Below are experts of layer 2 (counted from 0) of a mixture-of-experts language model. Rows are named router (the router's row for the expert) and show model dimensions 0-127. Each number is 128 + 32 x the weight over its row's rms, rounded and kept within 0 to 255. Numbers have three digits each.
After each expert's rows: a language model's description of what the expert responds to. This comes from a sample of Wikipedia text that the model never trained on.

# expert 26
router:084163100181151146176142063137088136136130087138061209114075084157115185109120118075150118113106105145111197074111166093096086077127110097165150153109099130152101147128144163072176106172095133068150142150136136089146090158144121089145145116126162097107153157113127123103163085086153093095172148111129157156135178152170148128078089116119082117134065153195127150146114120139090086116118
Quotes and plural s

# expert 15
router:125069131141167172063126161144122090125204076092121109181099153098193126139174136095123135147140134120083046085139075101120100159104190127133147110134189135140134097096128077167137163119122140124154136142129139170146150147172112183104158107113128099104138119093136081194154103078189093161109149123127117100108178144108062116122098157137109130109191149086134162184102126162108122087183
Mid-word foreign syllables

# expert 31
router:091113124144117103101088147208104060180116112150111135153127078173103179087096085075145157142095130143169060154110149068137059156144127093175149128145109089149121133170123129125145103071104122145132068093151148141125131065108085100149078150097164151107120111158146076127136115102159219153150188169097133074130104148165155172110125126090105154119126094096118167124174140088117131097135
Hyphens and slashes

# expert 7
router:119203120164104144144156129102084113093114087152109164092142115185108079105144110154189135075090131094110123100127099077181114128170127117160147133140080090093067120126068122119164134135180136095182084095117064103138201155101118127119134088144168189108167109110146168116096142111170127160167156146125113109108119139104090087131117110164118149048063085135049086129132140150112107119151
Prepositions before noun phrases

# expert 20
router:109107125099132126087198116181059145148129105116123154190097136148102089150148123107152190108128109136162137111116079108139131086066132116146162146088056081097090198116176088103117144125121165095143128148158159149107092137148127144151115104125145077107123084103189183137129109079080099123131119164114156175155131175075123166099120129125135171112081117155083160182157167202106158100068
Row-ending pipes, word stems

# expert 28
router:118082074126180096115115105182156143174169166138150168163101156101092089150118120078136138093159177139101101098093145136121160155098103174117143119090138133086108096129139148138148177084154124154191124113134170128175131119168152143157126148083090148070113127161127111070078152120145079157122152212124129119137121179143154183120080149105118154106073148138077170086115174137049061097103
Vowel-heavy name syllables

# expert 10
router:120123113191104074148109106152123108161223124105153141089134129058152128146175148104117096138106176118114112139095131115128141152080147055148169148166115159086131131098120113152169125116129116162088119058151126105157135149234077166102120093096151111132147107145157189186133129172129132144138143074184139147112071159086117121141130154117097100173125087101116186104168172077108116168146
Word-internal consonant letters

# expert 16
router:106099123077121098097161109052120158021159127154122062126170100134159145171114138159101080127113126156127149105121118135157169130167125124066096138161111101124189158105111168091103103149188186151143202155153121110090120172138102118082097092085102154136129114181081126149107131167139122087086081101144108109150114101162167085125156084183136096134134127115194124107070154131148139126087
Verb-ending word completions

# expert 23
router:113125080109139103126136112155092106179078076150101180154137181182117116101137086100154150097151107123172118116092144148148140086094067136157189116133107112131108116158160102165157134157099135107150087190163177180157145163082147133189115150130171148089109099107148128088136144102096076127090098169097188161153144101040089134095071146086098135095091140100097164141179121149097087098092
Single-letter word starts

# expert 1
router:075104093162152117150102077154141151148179120105126150143089150106129066098115141156152203144120140151159176099181085165124179134094116179145153170103186180117111152095067036112115110124139145128142065185104163118133145107171111186125073119171150168118110164139143126086122086151121132138145096076073147160068095117087127135139124152072127152115105192143100164111120109151108102128111
Mid-word fragments, infobox labels

# expert 30
router:163130183088105170157099187066138100101130137090166132112136158011162126172123110146054162164126170116077127151137144178147133070104132129152127083140115070102070138156140124097130143100146135114116178095152124158134070108134162114114134167132144123125151096120083126136135059181161136113115147139125053149122133139139127097144202100115162140130140148126177065083147129129151106167189
Word endings in names

# expert 13
router:152205154131155099158148095119178120172109117083170175089164137179126126142122108162140164190105157127115116104183136121083124152170073086078073145082193184103175163134102102148087176068158165085108088127115103116113143129111111104137104060142109085183043118113113133121172138128136157167154104139176130140139178158123138091142144150103117148103149159140119088067113147132157121139161
Conjunctions and label colons

# expert 21
router:099151117100152113131133089181111114140116158162132133224103159136093099123149148181174157143134194119154134152144096179123097157105157122133102126084120088138103099176111166204159167137070109164124084175090095141192133151090114158153156156118133131186134126062153148096118106077148096115118086164132132152109079144179125064107100107097116111071079163123116123109198090154105093105108
Sentence-ending periods

# expert 5
router:121158128117130109080095092108157079118102104124139050119113154098139137136212088133094124144070120114121087134158161153152090101151092097158177143133102148081093137173100147167088155164143131132140179110108119115127087101102160123150165134119094147053149134157103148125165179162152124115168186080198118125066129155085087126189210122136131093168137139192183141079114133104158109145124
Word-final letter endings

# expert 24
router:114134074148187101131153139152105080148096094156161153102131123155099116096116128103160183110113088120155195106089183115153179146076099159173167123091156105182122147181154145146168171158093125132138119156100141154148153144082157124160080150113125114101161127101156172099146133102094091152070084155057166178135127113092042124094091157127110140118095175090086157161184149107111109098075
Lowercase inner pieces

# expert 19
router:074130109152116147104162163167180132153075152146125120126141112071100110145119114128138068057124109122152110051080086133106129142180109123153106152145123099108184132198132147131084137088128146145125153139142162178163099146083109158076069130129113112141195132120121077163101179084156104138128125117086163148178177128117178102079134125112073146172124148070105162163070042126138145125123
Possessive and suffix endings